Weights of a small mixture-of-experts language model, trained from scratch on English Wikipedia.
Size: 9 layers, width 128, vocabulary 4096, 6.24M parameters.
Training: a variant of Muon for the experts, 356M tokens, 5437 steps.
Below are experts of layer 4 (counted from 0) of a mixture-of-experts language model. Rows are named router (the router's row for the expert), up (a neuron's input weights, with its number) and show model dimensions 0-127. Each number is 128 + 32 x the weight over its row's rms, rounded and kept within 0 to 255.
After each expert's rows: "comes after" lists some tokens at least twice as common just before its tokens as in all text. This comes from a sample of Wikipedia text that the model never trained on. Tokens count by the router's weight.

# expert 6
router [193 129 127  81 132 117  84 170 107  58 113 145 139 100 103 112  66 175  86 114 106 107 125 118  76 160 129 109 132 103 102 189  92 207 177 127  83 168 144 106 131 135 123 121 108 137 155 119 151 131 131 121 108 131 124  94 159  91  73 143 131 101 154 139 147 108  68 109 120 197 112 109 140 122 106 201  98 163 117 165  87 158 151 166 111 114 106 126 115 100 113 182 200 129  91  69 143 152 155 180 147 115 141 117  99 126  91 138  80  73 106 170 154  76 103 179 142 102 154 163 136 141 173 141 123 163 113 180]
up9 [105 106  81 189  87 106 178 132 130 178  86 148 140 121 143  80  97 161 161 139 126 151  60 115 188  93  96 145 140  95 171  85  78 134 135 185 169 129 111  96 135 123 205 115  70 120  69 173 117 134 120 131 104  87 112 127 132 134 134 113 129 119 120 130 166 101 102 121 125 100 135  77 172 200 108 188 150 172 132 128 171 149 155 139 158 173 125 110 145 174 206 131 115 135  86 121 168  97 121  89  93  94 157 111 128 116 114 100 108 164 184 124 152 112 107 165 144  97  83 178 123 161 119  66 156 105 123 128]
up10 [109 101  95 125 148 113 137 158 135 157 124 106 158 163 182 171 136 118  93  70 132 233 128 169 172 137  80 143 135 142 129 125 181 119 115 106 130  52 128 108 154 108 144 152 202 197 133 130  84 142 153 131  88 111 111 115 116 121 109  98  85 156 109 136 174 115 135 160 116 164  59 119  89 108 127  60 165  95 155  86 105 109 101  83 149 113 158 168  85  91 132 191 132 102 147 134 116 121 167 148 147 136 123 138 155 147  77 173 161 114 101  97 102 146 146 139 174 196 122  65  75 134 147 132 117 116 108 168]
up11 [122 121 100 175 122 112 100 111 115 154 174 135 189 129 153 163 116 157 100 112 160 120 120 125 210 118  90 129 147  89 149  63  97 162 158 171 120  75 172 108 124 123 138 129 161 128 103 197 169 161 132 133  80 138 156 142 108 112 111 118 146 185 147 150 109 147 208 152 178 140 143 105 112 105 123  91 148 116 114 121 129  67 147 176 125 119  66 148 127  97  96  64 132  92 125  62 117  77 125  84 124 144  98 167 157 188 147  62 146 137 181 108  73 130 119 161  86 172 168 128 126 133 126 111 164  92 165 164]
comes after: " |", ")", " |  |", "% |", " |  |  |", ") |"

# expert 4
router [173 111 141 137  98 125  93  94  71  94 168 113 128  94  87 113 162 160 181 147 131 164 145 118 122 140 109 133  61 174 154 141 143 139 141 134 101 134 163 127 173  64 104 150 103 101 145  75 138 187 136 161 152 112 166 157 160 111 132 127  94 116 163  45 139 152 108 137 160 143 135 113 111 154 102 126 245 162 132 133 107 110  87 125 133  86 127 125  97 165 131 160 186  86 147  88 116 132  60  93 121  97 153 161  91 131  84 140  83 143 136 152 117  71 177 128  88  90 174 107 150 102 129 170 182 141 164 115]
up0 [128 120 125 130 130  73 105 110  97 119 135 119 197 130 141 186 121 131 148 188 174  93 119 145  95 149 137 140  82 106 176 146 144 124 106  70  98 127 149 122 110 148 113  75  95 139 182 102 116 164 145  82 100 154  93 142 139 196 128 139 166 120 108 122 110  88 133 152 175 150 220 150  78  83 135 157 174 138 119 115 120 128 109 139 108 125 113 147  81 151 146 115 111 110 105 138 106 205 179 114 121 118 219 179  87 124  68 111 134 110 110 153  95 106 158 144 122 131 166 109  81 118 141 158  88  53  69 167]
up1 [129 123 120 100  99  93  86  98  74 113 134 116 135 169 173  67  84 110 129 140  57 143 178  83 155 115 146 169 152  98  97 171  50 137 184 138 165 122 129 123 141 152 136 169  94 172  94  90 114  93 117 115 126  95 130 141  95 139 157 129 168 109  98 102 121 115 161 187  98 162 206 139 126 114 117 158  67 155 152  87 139 119 127 133 182 100 138 156 156 144 107 122 124 154 145 169 158 117 151  80  67  95 121 127 135 156 169 125 187 156 184  94  84 164  89 123 146  58 136 179 162 166  99 100 124 109 124 148]
up2 [110 115 120 156 127  99 132 124  70 124 133 147 169 106 110 117 124 134 110 125 162 128  92 188 162 180 123 132 109 134 119 144 158 107 123 166 135  88  96 122 175  95  98 126  51  73 138 131 120  88 185 130 114 142 163 144  92 120  92 197 152 169 175 143 159 126 172 124  69  90 163 133  74 122 114  99 121 127 117 159 131 117 111 125 126 162 165 104  73 125 100 168 166  98 163 148 117 118  55  94 136 160 177 113 147 148 127 148 109 135  73 127 171 144 160 186 146 250 130 110 103 122 171  97 116  84  75  94]
comes after: " | ", "2", "1", ".", "–", " "

# expert 27
router [148 137 150 113 111 121 187 164 173  88 122 136 163  90 106 140 133 149 144 173 155 137 181 180 123  58 100 142 162 136 118 148 103 177 143 112  78 191 133 136 121 120 108  43 120 114 152 137 132 142 144  69 108 145 149 164 106 129  97 159 122 137 116 103 192 106  46  87  95  89 133 150 142  86 174 170 133 164 152 117  91 123 123 178 170 122 103 124 133 128 150 102 187 140  70  77 159  84 157 160 114 117 133 122 114 113 100 111 140 133 104 135  79  72  99  90 100 115 167 124  72  88 197 151  73 152 112 128]
up9 [116 141 135 172 114 100 159 143  94 138  87 128  86 104 161 159  96 120 180 140 102  63 109 173 142 155 129 100 106  73 114 171 205 135 133 112 114 130 102 103 104 122 116  93 128 174  93 134 186  89  90 137 134 150 180 165 130  64 139 122 116 156 108 125  87 107 128 104  80 159 119 124  94  88 165 124 190 142 118 128 197  73 155 117 113 141 115 231 115 121 120  96 148 107 131 130 211  86 137 192 108 119 158 150 120 101 107 127 196  63 125 110 170 154 125 168 121 130 136 106 101 128 137 155 158  93 106 153]
up10 [146 123 133 180  69 140 134 138 141 173  95 112 169 129  98  91 143 117 157  85 175 127 122 142 121  99 195 127 136  95 166 144  88 135 140 107 119 111  90 143 156 174 116 129 141 204 168 123  70  82 161 108 154  84 177 182 144 111 148 121 171 167 102  99 134 107  78 137 115 154 111 108  97  98 191 102  91 119 118 176 159 115 107 151 127 100 209 104 144 154  55 187 122 149 118 114 159 147 159 104  89 142 165 185 161  90 122 117 144 131 123  61 148  93 137 132 172  83  93 120  78 109 140 145 105 126  64 106]
up11 [155 144 107 148 122 113 170 111 172 135 176  76 139 131 151  93 136 131 102 165 103 152 144 110 107 132 140 130 183  80 130  98 114  70 153 113 175 115 110 119 170 118 163 102 129 103 105 125 107 150 192 107 159  81 151 169 224  98 128  89 107 125 168 168 156 129  90 116 111 142 104 160  83 170 101 116 167 171 160 182 103 155 153 169 109 125 166 168  86 102  71 100 121  86 159 184  88 186 124 145  96 175  93  99  79 136 110  55 138 107 123  67 113 174 106 106 144  93  95 164 120 138 136  98 112 102 128  94]
comes after: ".", "==", ")", " |", "===", " =="

# expert 3
router [141 141 117  95 169 119  66 109  92  73 126 101 107 154 216 145 123  82 135 165 126 140 169  98 135 114 124 104 109 151  87 144 186 107 152 116 170 147 132 150 105  63 150 117 181 179 193 110 141 116 100 134 161 131 160 142  93 154  90  77  95 110 128 136 181 185 145 120 135  78 124 150  62 122  87 106 124  88 155  87 131 160 155 191 143 133 121 145 179  77 113 167 137 107 125 141  94 121 142  64 120 157 123  74 117 150  96 148 146 160  88 142 107 162  65 149 120 136  71 124 170 105 154 109 153  83 129 174]
up8 [107 133 100 170  85 104 183 138 100 123 195 179 129 119 121 104 150 106 120 181 151 121 105 131 162  84 131 132 171 143 102 106  88 124 145 112  51  49 117 145 128 176 173 131  84  90 114 176 152  83 150 109 118 111 144 132 170  91  88  88  86 132 106 106 136  53 188 114 101 133 136 159 125 171  85 108 149 107  91 139 196  95  87 102 162  81 158 155 126 168 112 139 163 128 151 133 114 194 143 152 166 131 136 131  93 142 170 152 164  69 173 125 119 105 128 112 118 175 180 108 140 153 156  75 108 112  97 109]
up9 [ 71 173 140 132 133 217 147 136 135 165 139 125 128 129 160 127  82 117 118 128 160 104 166 110 121 171  96  46 112 102  50  82 173 152 174 134 147 109 123 159 107 100 161 155 120 143 162 146 186 105  57 148 123  80 140 171 151 100 181 112 157 168 155 112  64 146  95  94 132 115 167 162 119  95 137 112 132 131 138  98 135 106 125 150 121 137 162 108  96 112 152 122 133  98 167  67 119 122  85 135 132 180 151 158 134 102 125 118 189 174  58 145  52  87 140 162 142 123 118 137  86 192 112 139 135 102 136 109]
up10 [156 109  95  83 113 137 117 189 156 108  94 126 133 157 145 127  75  98 136 174 175 134  84 109 118 118 162  80 137 171 150 141 110 108 103 112 173 118 107 164 123  44 109 100  77 122 113 117 123 169 127 148  89  69 138 118 117 137 184 135 196 108 170 133 115 181  65  81 188 148 125 135 107  76  58 128 127 129 143  98 151  78 125 166 102 152 154 164 101 181 176 125 144 138 105 183 118 111 101 119 137 135 119  77 165  96 120 199 138 182 140 139 139 130 159 157  91 114 144  90 115 172 151  69 112 136 104  90]
comes after: " R", " L", " D", " G", " K", " V"

# expert 20
router [100 113 179  80 139 141  56 139 132 142 130  66 129 114 151  68 152 130 111 158  94 113 136 160  91 150 122  95 121 116 115 132  95 108 151 131 120 169 153 110 122 145 175  85 152 100  89  60 120 186  74  94 102 156 122 150 155 181 189 119  82  93 118 162 153 113  96 196 153 108 184 154 144 140 119 178 151 179 135  30 126  97 138 130 111 179 118 120 102  95 164 145 130 116 137 110 109 174 173  98 109 117 114  93 129 174 151 124 114 101 111 158 146 121  56 208 153 142 121 146 108 125 180 103 134 127 127  90]
up4 [151 163 144 113 161  96 149  93 109  75 125 159 131 146 144  87 128  91  59 119 187 106  72 138  79 175 149 102 100 114 129  79 110 133  97 143 136 136 129 179 115 177  77 172 115 164 133 142 154 118 124  92 126 168 136 116 154 123 126 122 188 198 129  96 134 134 134 121 113 179  95  89 110 158  98 105 136 134 155 155  82 147 154 111 127 140 109 119 133 111  47 100 112 121 137 122 160 160  92 110 131 162 126 119 144 105 255 143  95 121 102 185 104 126 191 150 137 155 165 163  53 175 124 161 112 108 109 113]
up5 [128  98 150 111  92 124  63 172 156  95  94 197  89 153 199  77 152  95 106 147 197 151 143 132 159 128  87 110 171 152 139 154 161 120 116 171  94 103 192 104 133 160 189 149 128 191  97 140 144 186  83 130 134 142 111 169  72 144 104 179 112 172 150 126 117 156 166 108 120 125 163  99  99 114 125 146 163 126 192 116 128 119 103 116  91  85 126  80 129 120 100  97 121 123 146 215 110 130 114  91 169 108 117  98  99 117 109 149 163 144 115  68 152 143 124 144 111 143 105 109  59 150 161  77 113 119  90 136]
up6 [122  95 135  59 108 121  67  91  89  80 109  85 131  97 140 162 111 125 105 139 180  57 112 161 129 193  91  69 135 149 129 181 113 133 149 149 103 146 131 138 146 157  68 162  89 149 130 135 121  71  96  76 137 164 140 135  99 136 162  86 129 129 163  84  98  99 171 179 148 126 179  80 111 118 109 114 167 185 141 115 151 125 137 167 151 178 136  91 106 148 112  80 136  75  93 203 143 148 156  91 140 151 150 174 153 165 145 158 160 107  97 154 153 131 141  87 173 162 107 163 122 169 140  84 102 143 127  92]
comes after: " |", ",", "-", "|", " by", ":"

# expert 16
router [115  89 129 137  87 163  97  89 109 106 136  85 122 105 108 111 154  95 143 219 140 117 158 124 169  19 131 119  89 137 139 124 153 135 143 107 113 123 108 160 143 169 143 142  51 144 162 157 102 146 146 127 125 115 119 172  94  81  68 126 192 136 166 120 118 119 127  88 107 116 135 198 135 128 114 103 163 160 126  49 129 100 118  85 184 128 172 180 123 182 160 130 133 118 191 137 168 128 125  78  90  73  93 160 129  51 166  95 156 133 151 131 110 156 107 122 134 140 140  89 162 115  90 116 117 144 143 148]
up1 [116 136 139 157 145  92 224 100 144 156  90 126 166 148  92 104 108 107 148 126 113 172  94 151 133  99 148 207 171 115 188 145 157  79 135 136 124 166  87 150 145  77 185 153 160 105 125 115 160 128 184 125 112  93 109 133 134  89  99 118  59 102  86 122 159 157  99 142 155 152  74  74 138 156 102 106 152 179 122 119 102  77  97 108  90 180 121 128 102 111 125 178 142 149 140 106 142 146  89 171 129  77 110 170  61 185  84 123 116 110 122  92 175 142 124 111 129 137 175 114 106 144 113 149 113  69 179 111]
up2 [145  64  71 137 135 129 159 150 105 155 107 146 143 133 118 136 129 161 107  84 188 107 149 141 130  78  93 165 152 101 135  89 100 117 108 180 198 138 134 117 215 129 133 159 164 120 109  96 152 143 130 113 202  83 180  99  83 128 169 122 103  99 131  99 127 146 116 148 140 195  91 143 167 116 174 190 147 126 121  95 151 131 163 171 112 128 135 157  54  92 124 116 182  82  83 111 174 158 120 126  81  98 131 145 117 128 135  79  93 140 132 127 112 135 107 117  98  66 115 121 213 108 162  99 118 127  72 140]
up3 [123 112 126 134 136  76 132  77  92 112 146 153 142 136 166 127  62 102 102 188 164 142 119  91 159  78 124 152 184  72  83 145  91 101 171 154 142 178 107  91 114  87 162 135 138  63 175  98 133 128 140 126 123 120 130 135 104 108 124  95 177 138  98 105  79  95 161 168 156 131 216 132 106 175 119 148 152 149 111 122 180 156 113 122 146 113 136 132 148 134 178 181  73 127 142  76 205 151  92  84 123 101 130 131  97 135 136  96 163 129 135  85  98 144 121 142 166  53 106 190 137 174 136 102  81 157 142 120]
comes after: ", ", " ", " in ", "1", "| ", " | "